{
  "d_shared_expert": 0,
  "hidden_act": "swiglu",
  "routed_scale": 1.0,
  "router_bias": true,
  "learning_rate": 0.00234
}
Below are experts of layer 9 (counted from 0) of a mixture-of-experts language model. Rows are named router (the router's row for the expert), gate (a neuron's input weights, with its number), up (a neuron's input weights, with its number) and show model dimensions 0-95. Each number is 128 + 24 x the weight over its row's rms, rounded and kept within 0 to 255. Numbers have three digits each.
After each expert's rows: "mostly gets" lists some tokens that are sent to it at least half of the time; "comes after" lists some tokens at least twice as common just before its tokens as in all text. This comes from a sample of Wikipedia text that the model never trained on. Tokens count by the router's weight.

# expert 3
router:099082088136121155126101151103116114104145086137144119124110118102128163104123136121107135086150149158150099133135098129128121123150164135138119159140123152146130134112093172115099177173066122133137114135173111163108136113187136126127163114144078156155126098149113132108102103115117153134
gate0:125133120140181120122189147184118103107148149179094143107143157136124148102133167131134119113161147086125128142134142148138125142126127145163121130129151129157154132122131128129116177156111136158113097149125188142134112116153103137117131114135091075110152177147079104142146160149129111094
up0:116179152159152149128145088097153118105138149199123151100115140172136161128125165127097128126144146129130126119096115105144134136139160111116147131168182139145156150147120125140119154133154132093124189139127119140136095095139094139098158080138124130096088151113170144119124141158151116130
gate1:123113088125151108139132154117124118168098146077145126118132158092130107113101115100100124122152107169147126166153154103091104152114113111126128115065117158099177132134145167094137107159141146098138150099167148084135133127122139138128132148120124163076134125147156158127161182126137109127
up1:123138115160136113141114128132136126151153148162151124097125139128133058118167128182113120125112142116114173127150093195143117130159143132147140144153130132168133086136097092172145116108123136110112124140124140153077086121086155114178120092124131083152130148122123099123142114167121133121
gate2:065115133140105113134159151155099141125151113090121122129128132109086107110121134094113076109135125138130107121163120146131123134099128137135136120137176186086118095115118129128132112158105091139151083157148201145153135151116166153111132132153115114129160099111107151173092116103112133117
up2:151122125121130134145106171132124124154101112153115121108119097175169114106131140167132141155155133121104131107131167115126111120173152112118099113129103122145097168135142135110099150149150164122122205131106077132150131144188105169113143161118141180147133152118138118112124124139093114171
gate3:125074121129146126101153151150122101172142172170161087181114163126128155152104123123117114139144141129131162168169143155160099096090155131082134141087121102139108127129122151143130145132120137130131099116128138116160122140134131103120140111121098116085075172127156102121131176129161134134
up3:144156131140112135158117111144108152133114132086109153088156115110099116115124121121111163138137140145119119098162157085116119180095096109124148114168103162155108156142125115082140103130142143164128132151075130102119111145147091143151107188156142152192149129142134133134127101142123082117
gate4:147102123118121090144110134119118157115139071140114149145117111123155150111115149128126137137153099110164130164078145130127108152126115099104098118133168111121122150135100137135144155112107120166182109123117181149111155076131118159098140130161102112093149071141134174173099125137127154092
up4:106147127133161158116138111094146135128123122154150105129136121104107141106136135094092142125100172146140145127131140114125136090136108152119132123154126135126131100120121145150111070096181152112055130121065077108127112118153132106171125105102120186102134149147096113111112156154088126138
mostly gets: " S", " P", " G", " C", " N", " K"
comes after: "-", " the", " of", "|", ":", " by"

# expert 95
router:132128099180122120147120130104136109077107075097134119129126116095150122158142101128099154121149127140139102162129122110161076097141111145126133152148124143134131117091158157129143150170094162148113119158160122110094099132167185108118104091089119158169124103153161141153118132118143147136
gate0:135124136154124159116149123149088159094125100159178089134155128114146129136165123120102075126093144150116140149135162118108125112101161094137104128157108101171155120106137095096130130142132117076094085183120143112144129128116083106109130102127116136119138070140086126126154112134120159129
up0:139101115143105132127127143147130100158156107184086107107154124102100112100113124120111154114130141158164129187158152136170116158096122113121142162122160144120137132140142074136127125126102124162145128117113131141072158132109131125151133159139146110108075150179142144119079115131094100162
gate1:102123114155071091113144134125146148068087140173147074126128176135088167134118108163109158138154089153141093127123123123130123099127149082085170141132123123133107133092114130104108115136117126150164141107121132172166125132120101136102084130125139157148145126132166138127109112130134143134
up1:126104142097169140137128108155122102120167102101138162120129112129104101082151190085155126088110145136117170133145144138130127157081136163147134110121175122122117132186127135151123142125107100127104112159084141101112111125114136091152139128122105130152158145121116147117183176137094127132
gate2:160124099132111082090141102143115137121082101150076116121130134120133132126123101133124132129138098139144117131113132129150134050083144149084106108105106125159134105116138125081131102128087121116086138132151111076144159121136124169122096088114153136149167099121122123150131160124138124180
up2:102129118146138136119160174121163140162127124131129083112122166170121119185113112174172107104129136137112163165132132138122100176124105141174140176122158185113140145101136137131134142135176153151117149138128188118143124129121108102156157124117136114118143148108139093122113090116128152136
gate3:111118108147135090090104091125130151139102085089104149117133149145116122144110123135127123121123167147161111129136182101126085119167109107094111125166142145143113140126123094118153111164101159120131148148125090115132142089155102129115164085127150087133151105170167085156137106140133129177
up3:121143147141137112097110103120122138114112111099105153142107127146099121143134087178121117108136159105128116136097185124119121105168131101100135118150094144127134159103118090140131132165130136142149111142158088142140156095177102095113195110144123093128121126177195107154125118123101148125
gate4:126119128169159160140106110143089139124127120150141118095142154073114146133183091145090146134134108128123130157115140135118100134090122144135122158154153190140150170091139135161106122111076111096138114124176123144138127123147113115180116103129150123173123101174152141151108134129111150109
up4:114101091127113120144136172111149103119086177140116124167133166092108135118081155114145121112144137137138154111091125123130141170114153116113112115134137079168106137162119122106138149148153123191184125141110092133149170134103115142116132157132084130082138165107120095105108123140116142127
mostly gets: " Act", " Council", " Law", " law", " Board", " Parliament"
comes after: " the", " The", " National", " of", "The", "'s"

# expert 19
router:107102113168120102170089137103148112086112110123145130131172144084096161142133111102140106102169138142146125131108102125126085112123148139111151125191158115159114117110110157082145150160096118147115116114140125116100081158153138097116128165101093126163153114130128083149141113133136149138
gate0:141139106112130176188135157137095151094165070123088114142119111105140157143158168132119147161149093161158082135142131130158104114115147153160130128140135097125123133167156117166109144112106122123144132098128109110123125119140147115113134096105169108158167128087131135129134157188121122131
up0:114111141158105172182112156136082128136139122093084112075151138126094125115153136128156114126123140119123146125185111116098114125128158125097132086137122078101118144101108099166115111100157129130155157087123072118107149169117109140165121145164151125108159135143115125122104145113140104135
gate1:112140129146138141151128099125114094126159124099149149140164164132105143126124111143120144099119121135178103197108141101138117149151158102104161113138139144188161131098126145086160125124107173107119154096122112169103107124178096116108119096123155136142102099134105125168127095164141120135
up1:120160119140146127124096117130064104115134093166141137122179139131139121150118129081132115138117168116128120116121143067156117120093160132106117116149157099090126106162135158145144128120112102125158169118151165142163138102102142180128166094135141117101117141140158094115085154156157137133
gate2:133138140147110151147150160183127127175173097133154107127147102114131174086129123173128127094136143163150151138117131131100105127119130111122152154178134074139120146143116109096130166120124138047121110126157147150098150127143169118124094149121106137096136155142150118099134137130159117114
up2:134148145123116167184145157123117116113155102129128191118134089118148143144088166164086117127111126116121158132155184198120136120122105121121134160120111124128128108179154123162103124150100100120160117107166134155134111134166111102141134149111145136126162119150142129174131095155133137125
gate3:114117083146138068131123139118152143100127175148136127137086136127087135155123121142135103127170132158118112145139144167122106168172137107131132113144175175141103159088118142070109153152121158119119161122152130127099108103169160143163113118133120127134142084153139148131122115130133182133
up3:090084118156131140124138173153105149166126119135121091124133139170175135126143142116137125143162119116163182138126123126138121127102112148117146163095110122164157168129182117148137109142080122165116128119071108156135170171137160139122097107132104131120118145144112103136160128105090103106
gate4:138112111148102092168124146129104098114118142123163114101190158123110158108087123122122146121170111185145129169156152116166107137107130137115115122158169179152125136093173121101148128171109137121152104156133108142155129140143184139156096141112129152147094130123141144156102118131140134128
up4:139116154144112125130147112127126151152127135118082156146139153154090112114100153149094123138136196133146114089176096125143114130094135123159135131121123092138077132152128087144109159125144151151153122124142122127099117127125146122110133141118132105087198103095088138070117149167113139092
mostly gets: " remain", " fell", " exist", " break", " shut", " broke"
comes after: " |", " to", " not", "==Personal", ";", " which"

# expert 63
router:098112119161115119158111142121124102086107122116169126128157144080103169143135127108133131112149092158157122134107113148130072089156160156115146126174151122179138103105117142097148142159109104156114115137148108123094059152151137097127145141111119137169168130102123127150140110144147148131
gate0:145128121123110087136110188144111146158139093138109113127165110128131167111102100133137126112104098142138138175135106113111144086134114119163157163163122145140164116145136109147121188174142089149140114121169144131097147157105138130132164140134099154172124112151125139096101138152157169097
up0:137137109141100133116155175118050096120156147109151124156140095111091162102105111120075129169123117112138129166111142128131105157123135089158136107148111094125118107135085089111095144151152126127148107149139161136147140150121105112138147080160114121091104137116116138147120189137121132141
gate1:109104148081150174143130123115128144121146093095143101123106174155145111118125128115139136151124080150152138092138120150142112112122145162166207099115130094113143100125132104144088137183120110099182142116152122109118127143159137120158110160101119123149145108130161153108151142113135092122
up1:131099094159157077118129151132152168156139156131101165159162137139116101136108132158139147159084166124083139103137069129115105124137101107113105128180140124125093127083098126125113110100131123188120112128131115093133179100129121136138121102157108122131128153117115109168100125117116127150
gate2:133104118161106131115087125117101090123115085101101134113113169111137102119123156092112165122146117210138119119120140150154115129159122094127076148126154150101175157106155149122144123141106163081108139149136108081112134068120131108125116135123129104118135132129117107149172103140119111130
up2:091132176101111067155138138128135126088160104159125126108140092126114105180099104167098130134122130100111096132136107139119131102122123142151113122120107100109143132190115118093099159118153126132158122108092130121121127108128139139099119127137120134071113153164101151154140145183159090152
gate3:130083142177116143105089167113106100126129136179119089151154096109153104150125142153129142121116117154155129125092103152134124077167149095124104176137125142163086119098108133117084140116093124137150120114151175126097109129140107117092127133178119123139105133097152150137101102146133145118
up3:146105094128174148152162115134198145115154180116111151103132145122120119109109133132116130098116138130120128141152128116106143147099124144128143159096180121139147134176133138144130180161160094124137121166121172141134140131109145176147126154130102175151128086154154109127128156102162143158
gate4:133083144149109092120131157160155104112095114143122104138137127083089137143122120141173119148135149163141133141120134095102124181166163109131164122148119131186128157125127134128118116116104147138138123133124132107110096136126189103156176124149131080197160129095134130144107131141116149107
up4:149162138077116146121134127115148132095142142165109177105143156120137125127136070127099121093132112094111141100082106104134164119117187076152142107113140118141176150105104108140144149119131103118129147117113080145124095104113136149114146107103150188140131116124123133157134140144159136171
mostly gets: " consid", " wild", " pot", " hard", " Good", " pap"
comes after: " |", "\n", "|---|---|---|---|---|---|", "|---|---|---|---|", "|---|---|", "|---|---|---|---|---|"

# expert 56
router:078078091160085151129096127096149143109100071121123125121141147068101145158144109098125163106153140134127112127117080119125115119104144125150138141152167134142154138121142172085126157131101135154104159146166124135126087134122148116162148126136119125176154107123140133112152134178127139125
gate0:126120129107119150131136139158102129141142166106128124126173131122108105096158136087098168141112125152112120142143092133099111144133110151133160124179115187122101230147131117116154126140173129124136137135128090117160137121151157115113115138109122134138109131083119126121159124123100122192
up0:149131116092101105104135136175126141129113169126160151116154105130144129150163118117118110085102154152077135113138101116104102141148106172137128164195138159140099192151141133166147121141145136103138137163128114120158157126113147143142109160159153156145123101129136159155124124108105090148
gate1:136122130165122114155156143108118155111115184120106106125114131123159130124126150113132085143147154119111129126167106146117121123104158123147133128172111113142111177142137122079095130138152130118101171115095075092147136109123133148093150103112132164123118083082155145191168093149116106121
up1:137105141115107123129153116138127125144143124114085130125092155122119107110144154116150148145087115145109104107169092130138153153114090133137165112130141153155169220145127093136154087132179113108100099132094083107157128096154129104130154142106114136131101111117103178148132128127119109120
gate2:146107087146118099127107135143131119154122108095115082095116095142129133160141117106158149104089131087125088146116176126125100100117140116126105155121091107156090108171106127084100140128133095156120137131138171133149086137099119150155098137158135133133122198111125098126100094128117113151
up2:129135171099098177150125169137090116137131172100116090095128143096138103141113141096111085114114145125143139096166137103116115145145138073146122119137172133125139134137117112127106079132169149122145141116133111101134131093148125141137123152163096144129142125119105142153205124108122078100
gate3:124141140075125090108153155159106129122112075116159164139151123099159140116118110144081128115120098106159192141133104124117138198132134120139166136091093125122150146172133143102177122112129120115134151082145139158117136098135123103146128089103136139145113143092113141154144147118130106128
up3:175136162122152143156132153108146115121151193155134133099127142167142125097151129116143138162144133153123091120149136146162095111140165146080146070122186106138120107084099112163089127142130148127148079122111103128119138129163151158130111126109096131123109168148139141141161134114147134124
gate4:113125115131132140129121120127169138130103155124080138093128101148126125129160121090124111144103156140135125139133154143149140153176155134115131097134155181116104089101118158152106128121097062137101109061139117106097100113126106169119114147142124127148103134113105146190124065119122123142
up4:184126076145164135134120147192134151155135145122105149119113165120086130153100105109127134125102152127094156155104117130136130138145129156120147147112164140132073163110108121127174104143132166111129134121151125150126089106122119154120134191104134152157159080122118127144138155163155137120
mostly gets: "\n   ", "\n ", "\n     "
comes after: ".", ")", "s.", ").", "es.", "a."

# expert 12
router:104119130134130165156103141059146133119131165132116132155135126125093127163140121138137136067183102148190126111094116140098112105120126132085145165156158122130167145127093167130123128153104120165106119120154138157093109116180136122152105109127122143147136106129175103137133120144143162127
gate0:100102148112088150142134170130105098140142126128103140116142135125083118151089156123135195129146126122155164112137117104117102134113143124159129141184131147135121174135126130135143107185150126135107150145114160106091084162160105139116140144135164126162122141106111095159186121152093141133
up0:093139156122113129123133155115116101106120122082126115110098138123068123182105121122109104110135142141102133051104136164125101106131139164159139121127149109103156134111130135100151095167126128141106117105123160121122113124111173158127137173136141120133125136094122095110148092098084102072
gate1:089122139139123135132117124138165151089114128113133161130136101119092142141132136136115132136202136164206125100095100125151144122116152142068141135115130128108145183088129129161135115131127132177138153147167088187131130145134094108136113132143144132142092100126129118132106151139131156116
up1:132136108128126121105140127129127194136115116122161097112139118157188166158173113157120141121130091123101075124052160150133137146115119081098122096150156119120090174115134109135104127113114136102099138129136094136096121137117121129140116153143122124134169107142130169147108138111090158135
gate2:102121126133145095107145133120110152157153124146127146126177125110142154142144121124145104108169135156155118120100158146114125102107099089138128111165149127127128135123134119143156140100137124126118130118146137151207112084089105140097107129079215118115122126162147127152131106125122194134
up2:162160119080143111127130143110161123150111153130151133126188101132174177162168117158155125128127126109097144136124112172145148115116141113112144111142154162148122097179123144142109153116129109113098100109134090193154130105126112123125087124090121131160115157097152118133144158115122165118
gate3:132125114133146140159150110117089101107128102196117144115121144143153158167134154114121101159121158130148150141130144162136112135114133137081130149159109103130110088137142132127131135143159147146142098107131158145102124168133169107100142118158147112128184163188146133075140163126078142121
up3:097105114109141112127134150110110112167121152119101089071131103170138108109172111097160159101174171149131079134146170150146135088176136134121097121133133063115137132129125142134164098150131103129140117124175091107134136160111121133145112126100131096114135137120124125118152132101092122117
gate4:108115123122156107098095171098119108115163182169113133149132139121101127136116112121175133124158121157178110091125154153137122106140121149121139140132108163087152088120113089147164126158123117138155137100126132131140084176139064090148122139109118113148157122159106145141120141090108150135
up4:152131117133118168145121137133109151105103099124132142101122102139120150112087079105094174106093151087149150175120080125119111136134134121134116132114095124147097163102172160102119144129120170125100143108113098128148140113129119155099155101113122199111075149109125123142159133157122120103
mostly gets: " c", " b", " s", " cl", " r", " d"
comes after: " |", " a", "|", " ft", " Website:", " or"

# expert 41
router:130110128153095108154089147121141105101107114142154124138167129083108174122141119111147126132138121175150117156097101113132097110129171143127164123182157108159136124125117135087134147164084097149118097113161098128097084119160148103130098166131120138163154132131118107148154112156145173141
gate0:110129118137118154117100101147122148123087101104175112184112114097148126114154116110105114123154077134109147080085099095132120122130173133161144150132122130135119105124068144139162143122147126160089127143142131152109104154131162116130119135102127084111121150150147128130097083108178170126
up0:112140136145131095152078130137118150113141089135114095125166155100169138129110130109123146117114126097149120105109142121138133133092086125106121186156170147133127143148150124149109125119158125123108103093156128127135147098109141134114138140149160102159160176107142124156068189170091122159
gate1:161132097103111120143108126131127127157138072143086094114154097090106133148158119125166169108103100175111101127095145155100155128124100098118126113131117119131110170080124106129124133113101063126103103141174140169103080125144114101141108134113136142128167093135113107127142144135133138151
up1:156125169166136107128147160094124154096148117090115144134147135151116129112146142144107131104108101124092090138168118192155111124162149105111101098098143073166134115109148139052129101117125139135153143140168129137142146148133131145147139101098125114134116093125121124127181119116140098098
gate2:123139155128121081142140108144148094114127117151081094116147082112138141155147166119138159087139152133144079140142103138151132105106133131115160132107140105065158122087124110098141149090121139118115115127093118096098109114141107088124133135077127159154133105120137110122159167106070116124
up2:097125132110128153144130181112104165148144149082112148111090147164180160080110148144172132137115137103117163126103122128145095131157102121110094117142118165139103147166144131149136118149121089181118124153165119130109129118121163136176138142150135137146116179130091140084116130126143108134
gate3:142138142176145106132097162117148113124080143120144117148103100068089121120141140109094111154162146163123116131101133132127140147162155164144159119153155166190105109135118155118169141123102114141154135151161160126120114086133151133138104143115118087138168115166146135139116141101100166136
up3:105117127144103098155117137114154126140068150146097121141160140142166145153116112066185180150133139127111189163137115087105120171123120126091084111148123154138103136154123144099128123155101129134152147143088112133154140151104131113134105140144105111131132093106138121125095146165153136126
gate4:117110123172114123148134141156185140132120158137123093157121142132120150140126154154122134118097125138152128136129132141094131138108140111128135120122126165144162137119091167093160102118127108129109184163134145152110131165148138108183155180094136065144103166102092143121158115171137151099
up4:153139131072152108079103083134105105110119153108111137161095126099122105115130167151120142146101162153140095135116114131145135119126145106158170165132126136096149144151131112109163094154141137147109110146144159136156151119115195134159126154139141135152078112083113123143134115182138142110
mostly gets: " —N/a", " Swing", " 8th", " unknown", " 7th", " Unknown"
comes after: " |", " the", " is", "|", " Opposition", " are"

# expert 127
router:106070113128101166151103149137156156077165124124133146137118108092126121155131140144094171115148096146131114129176122114115112078147135119135129172160134122165111123125122125141122166163101098153119147095148095100119098132181169103136157116113121103139118127151104125146149119173096145120
gate0:173107115121139153126097091124120143129122141107144162171127126108117147150089135134145145132136090138101113104101145104154126158127157107147091150186132161158180088151143105125108157159117118172116116112137097092106094141144106126109110122104115098101140129103117135119146095135077110182
up0:138166116130165117129121139148128091139136148154117128047107142129133106119190100097151122134100126075142134139155126131129111134161087168135132121108140118116099139128151133112176132119118118091139109096102110172109141090129124137123093195128093091134106133116123132141144123108154093105
gate1:120098136186168140159155147129139153105137102104145173112161108131085127159136096120143131156129079086146142136151145161126143087139118128149140132157157139103101124151093128123109138104103118147136102119112204141130130102127121136114115191159106122089137143099129087121104121139130126118
up1:163117166073127156125074137121097093167122165129101116139115124104121093131124118077142114096106143118134118120115155132119106153116124101088137143117124135143177108139154117096152145177137160157126150139146091090099117126122099154122109147159120165126157124090116175124163156134143109149
gate2:123183107155178101133119099127119107130145154123144130098118109128085138137114130105122108161112099125111142124143154168160145167107134147133110165156113158102181107153085093140145156149115127120136124136115139164106115126132176136110101105125093076109109108111109149127101099109091108080
up2:145148115132121111133128110125131171136127083192130118113107181136121138080130168117109116089123182169113101154114092143127111103117143126132156119119150163094124102104129161125083120067143131086150089156130085135113112150120148122148158157111133138154105112131140108127097144108134138122
gate3:100111160121137105130146194125121128160125100165145139121138129151093129116138110137113119117119092105124150154100160175144100113094128116127138115134129112113133082143130147175122134122103135188124152124116186114135122079175142115089161134113125137092128084125119172145166087122122113117
up3:080133130116166140111118141126121118148141086146148181122160110122115123109152115174121130072111096126153093137119130178153114075125145097137104134114116138139103135150162153148110143123095158152083143118118158147126089116154145159136103142122155125115143089154140154111154131072111164140
gate4:121074147123084086133128170127155089093131119184122124182129132091118142112132141145105189101143109158124115129144123098119118097131132135137126154137135119109110149112151119100130097103149115135082131074110140076118140115145153118148155091111149142135137169178137129092115117122146137124
up4:123135159160103173119116098131115116165138133096149125103130166185131157109133111123140104135074120133149172104113133128125143125133122093138119107114078142128142174143102129123119149159111114136160129171139093179139099166127091160164122112120110098124158102114120143129164112092156086125
mostly gets: " (C", " (A", " (M", " (B", " (P", " (F"
comes after: "\n", "/", " Al", " W", "\"", "===="

# expert 60
router:082104110109103137157133163117141068088121131107112120141143155110101167120126145138148137119145126145143154133090076092132118120168148130100135158168148141117112146135105134098089111182097121159085135126162084134130113156161129143155126132100127148173135126128130108171115108156130155144
gate0:124112110158104117117114135098185169148119097121112139116151145109095143182140121130112119145140140148089162167143133183172099137117114158127151131144162141123102114144139122143154193115093111139115115144127103104121093098151130128118128139158082140133119110156117178140167175129126151131
up0:126132167136120155110121138103124154167124123147150117109098131157122126105159087110134121125125063081080122107157110126131140106112090139168097148153090072132155126126131090101123124150117169108126100116114155163145127126133133121107143106094152114052113140139149119137161119113160133109
gate1:086099104149103131139141152156120093091123112102112099124136110092124142133105096198104120158127152128148138142122106156144147118173152128124115099127110200119087162167165152115132114168119116160112119111132137146138112182130146151107142155098125140164122156158136118141126123147111158146
up1:097108143112108138130162126129154105117146144142107143113111167116098169145135125169149159107146124134158152122125117161137160119163168165111114115172144192113106160155144146156103131130120128162095154115128104137154119134132157156137159149100102106158118108194107107168113146158141159131
gate2:136112110121123107151125161111135072119116115132158124088122125154131124138095124095138095117140102111146142075154097073129114123157210138126138128128131168140144153125114111132123133132101150143106119131170088114166121118125126133135150183165166142142098133126102163108165095133150090126
up2:096112106164139139072135144115107118122154134106160168140118100136135096156105161124106181133136113068132122091109134133157099127132085151103135156173123155122141097130142095148120120156145118152076084142146139115115149111151085117124140102131159147127133100157124136124097105111100084120
gate3:104143088135100151161164068112139124107080158131138087161132153173101120117168152160109159114120136115136129132100145138128126142168127123166132121136108133135065139131111139097137132128081101093131134135157098147140144124156142151111129178114115159118127077126129129151107098153153102110
up3:136130183157145090141144084139135145113144136148132125133154080128101112100115170119122141085143103166130134076160124111101147137084102163113149098121104111155075132159067125142156143113137130145158139118120131120128116147136130105112124153128128171144119126152156167101138121185108115111
gate4:114179152111126156143134109114095141118127128127140095106141103100141216162128117125105106096154099137129115085145127083142145145129163154120129122132122162091116158156135114144084158086143126147103114094084094105143097117105112144116092144101134122158142128128117103123120109112087156135
up4:072123128148123154104125168160118100145110086114142144151155161158090111091136115124105103123108119146132095128140142161144154135146129107134140122136123128146116089124094090131102137116110120167122116132129153140107171127146114139069124143101117144158140133142089162111096107146199124187
mostly gets: " L", " l", " W", " \"L", " Ma", " (L"
comes after: " |", "|", "-", ":", "″N", " The"

# expert 20
router:109112125166100115151096138104131114100109112128160132140164143089096159135132127093138119120140112171170112125087103114152098130141152137131153136180133127155122115126113139088151151168089110164085112118148124115098077145153154101140113148113115132169146124115131100149153096157122188137
gate0:153124119137145144158108132098106154133122120145134136129163127099133134148205146127148131093150098121146113145144123178150118134117136139124141145151134162159155130132115153096124152171089136146118120149185131097118110114152119104156085150086062140183121141106126130097155137129138132170
up0:114135145159116181121137127113109142151139139120096130142126109155147171162117127124100113115154104114078144114167106122127156101141142127107113141155156143149122147112157075088160150101124144179108124096163113182116103127083129132159125143109113116157147123061126095146149101126122136159
gate1:071100127115101161134141125149170127110099118141131107126168082094158142083155129155159117103135107145117122103136102170135117127138158168119120157110152104125111140122146160149148155141101068123135155150122135098132148143118149097104079140080116135143158120099153130126120154160129128175
up1:138115110106129182101166141171111081146126148135122159080103120094133138156130130130159119151126137107126112119104115130131107128120132130131101128124112147107150112131107089170165115142146085066178082138148098102156129111135144119131113128139158174140103095112152114090153121110127078101
gate2:078112113083096164144145147106160154124160122135139126128181129117131160130159109111126134121129139171132131132163056123150134095156165150115134174137092136143139145154125161107079154117105110146134133113130133152102109139142152119149121106116119124142123134107177146129118174130119186162
up2:147136145133141114154141128169092127079133157078135102151124122097095130168119153110158144144145126085094144103134146126152131119138137150076086117177145103124126093119151123146121155140078131115110125089083104148161118158123119126105106138135108114096137139106083122167170114146158122138
gate3:097132092144117142141133103128139135135083108109085141125119107129083127119129102104117119167161102125165112104141108122147148111153170141165112130165095155102117158120102131116137093102085139113126133121104089168138154102160131112086118139135136067136136093114077122167105167141157130116
up3:102148106109143127122138133147126189120099093133184140146100069129134124113142179141119136117140121066125116102150151097150138108107141135097095135139096121118137129184136118114119143157144085131149139103144132161110109150141119136145060128135132097141074095124154143156118135130149128106
gate4:129158076107126134163132126130099133129138091120155123178126163133111133106170153154112160129102113172159159091089126130112158117136122142119145125159113128135127147111110110127128130122104134125086059110127075160091124153140132114143128183154087122132144141118128140103133096144146129187
up4:148141136087119155133108138123105176141162124136146138138100132108119113111176104103138179124131170137142163128141121121130115116134174137168157141119138086103125128140091114122120076160128126159117119117091138160137131105115128094086116144117075130123137054150127092129137127114099177147
mostly gets: " TBD", " —N/a", " kg", " participated"
comes after: " |", ";", " –", " 12", " World", " Opposition"

# expert 97
router:116125080165126127142089173072157130124123134127174130129149120075097173136143130138130138167147094125174101126107114136121090135137144160102149129172133133187105133110120158109118147172095134134115113142152121121105072147149156123130139152108089136132120130129155125144149142156130164118
gate0:123136146199120088139140187095129133148115127111133122114152179118155117145154086138119106118101140132095168147101102132138109114139144132156122159124134147154143131079151136153121132148157110127134124161127162145129131139137117102131110133117082109156154091165189141157159116155113150086
up0:137142136133144110103169137112141108136155122140121107100151094135153121138164122144120130104161115088125165159115114162134134161145117149126136100150095168152168118079127145104112150150154120112081091166111124136161148129150163162080112185099184135110131105128112083102136138134110119126
gate1:132120091158135121134133180114118128111161141139140157121104091143160160092162116163138155145112113127159139137100162127140117123160137109113109140100115129125182117122133140142144114082151120085125126165143108149099129175123123126118126125203130129162143175117105121077102141155095167132
up1:139103089150194135096168130108156162103155163153090125117096099162137107146140103113149171156121135134105146107126139087145113128126143142111113113161092146150120111129098089122133129137129165149129126148119128151119157130086145088135099136149115092132142105147189159102120130164106144151
gate2:145146128149126117141095164118108168116086145118120161138119158111150118181158102151129127158122162144076084139146144117169124121154157125114117099135131126156131153164109105119157094099127098115135110175172134116140102115163131100131152102110111144142111115124163151155158115057129109132
up2:146090173086137107123154144092107130107117138117108109118123121123135162106123130153146157104143091171143123055122089092091143119172122134118140101115110102077116149112167124124127136120151104113126129122110140151126151144111127131072090131166159119139125139122130104063127155144100145142
gate3:131140138105111109119123124111118122141147099119129115106138123159093157150111130123131117119176125137172131112163064096153112119136088146133087149120119137154151143175112131113120144157113079131122137122131134147121141103116140107132141163177131222144115099132160124115110098079174131130
up3:187107107150161132155141181125158141109130112142108154149149102108145167115139153136111112085133147117151086157150128139094153133145118115133113114115110094105112142113106136085110122141125150169130148107145158132115141152111120158083123149091120147114105093101097131148116171140073166093
gate4:142160112141152110159106181075177194138126138123159123153102111084146146138139162137148154154124077134170135137122157138135104142118152147115140161148079095127122133113103124091123145161131149142139074158157129077109109126121141146125150128104143133148107107142143131133113126124093139124
up4:101119145105133123146138130167097085148126114147108080098138124139120111155119122117135092103129108121068187128116105094126165103100087166141118131138141130117138133160144155184102148121149117136134068140129125145142121110122152113128128164132095145125173194161138101104106117124133140136
mostly gets: " Ele", " also==", " There", "There", " FW", " there"
comes after: " |", "|", "==See", "-", " See", ";"

# expert 2
router:108134094189110122151131140122112135084115111109144156149136187099119192145127095114108166100156095144147094148124103128164131103125140124096122164164168168144112142114150123143165166132099133121132123144162086131136092119147152118111116123115111123151157126147130124159114112149143175126
gate0:137123162091104130183140117171113094123169126121184117098125116125161164167114118118124156088109090125134154174116140133091131129142097123091159079116150110120111112135113152153144163109152136097102169102151127149132131130132127106178154139129103114105136111092114133141104104163131134109
up0:157172176115122127171180101143153150114132129068144098128092110145114092123118130127086171124148113110156121130123129106103142084154118143132142148131104110095140096108140105112099105147127121101123127132187089133132131087147139135120096142082134117134157140120113098122173148164115150119
gate1:152148156152085115154134111129154162103129136109105154151117145091184173134108163122177142136116147127145128127121100106099104170137128113115133147109112074140158160139131093114115137129138114146106107147094107091146105112114125168120085143081127146132158119125091160156107149177134144112
up1:138111128088124136122136118145112131134123081151140112105117087164141095127103096149133089131119143133170139142113165145108132133125125117145111080138137164092127097112124160110134124153153155131093147111128130063141125107122065149121115127189158114110108132125136109107117068099093084150
gate2:120136108129142131147133130128153121141099151111122153133160173095139145125123081141128148087127099129188110132079125187165087153116147137060109143165164154112141133141148116146168153124120174116142129154137121150132140119134153136142152127188087110115129153132139132137135112097132138092
up2:102114115129146181101132100179139051107125128123113168107116123175108107125147110113134131094136148084142109100107125164116089120166184131118134132112160148128133168133163161125122171144098115122133117146124168126147141123113153122136145104113125147124162170132165110090131121108109131131
gate3:125131142115108129157106104142072108128136113124153164101142117102143194148090111070149148100129146144104145136146145130120145137097094108115152149118129169185117106113165157120129093137117142123120124137156127113126112105143110142116138168125116138075101153125148115150146093165139128065
up3:119166075127125133125112121098161137143123095142136082139137112108129069121133122160152148169144168122165165090125160128104096142133114111136156178122107120137124146125130101118130103121135108146153113165090174140126111151140096145116133116132134128117063162146156143120137145111119069095
gate4:113133106174158140157142087149117150117122096119158099142133176143109129115149129097064151149138134126133115127161149091147140110095150132099144124143125154106125140119131165121128122134084100093112144122114080147168129133150164104145182071144129109128138093166144178146140118114136117141
up4:112120139147100116139152183116161075153154142126140092146133116177114133138125122129109114125136134115185149117091131144087113133102133150137138119121147110078078097170116081121107096125164123108145139107094142094123122137109090072115157164140124151108113134124100114130153154159123110112
mostly gets: " north", " south", " east", " west", " town", " Avenue"
comes after: " the", " The", " a", " in", " this", "The"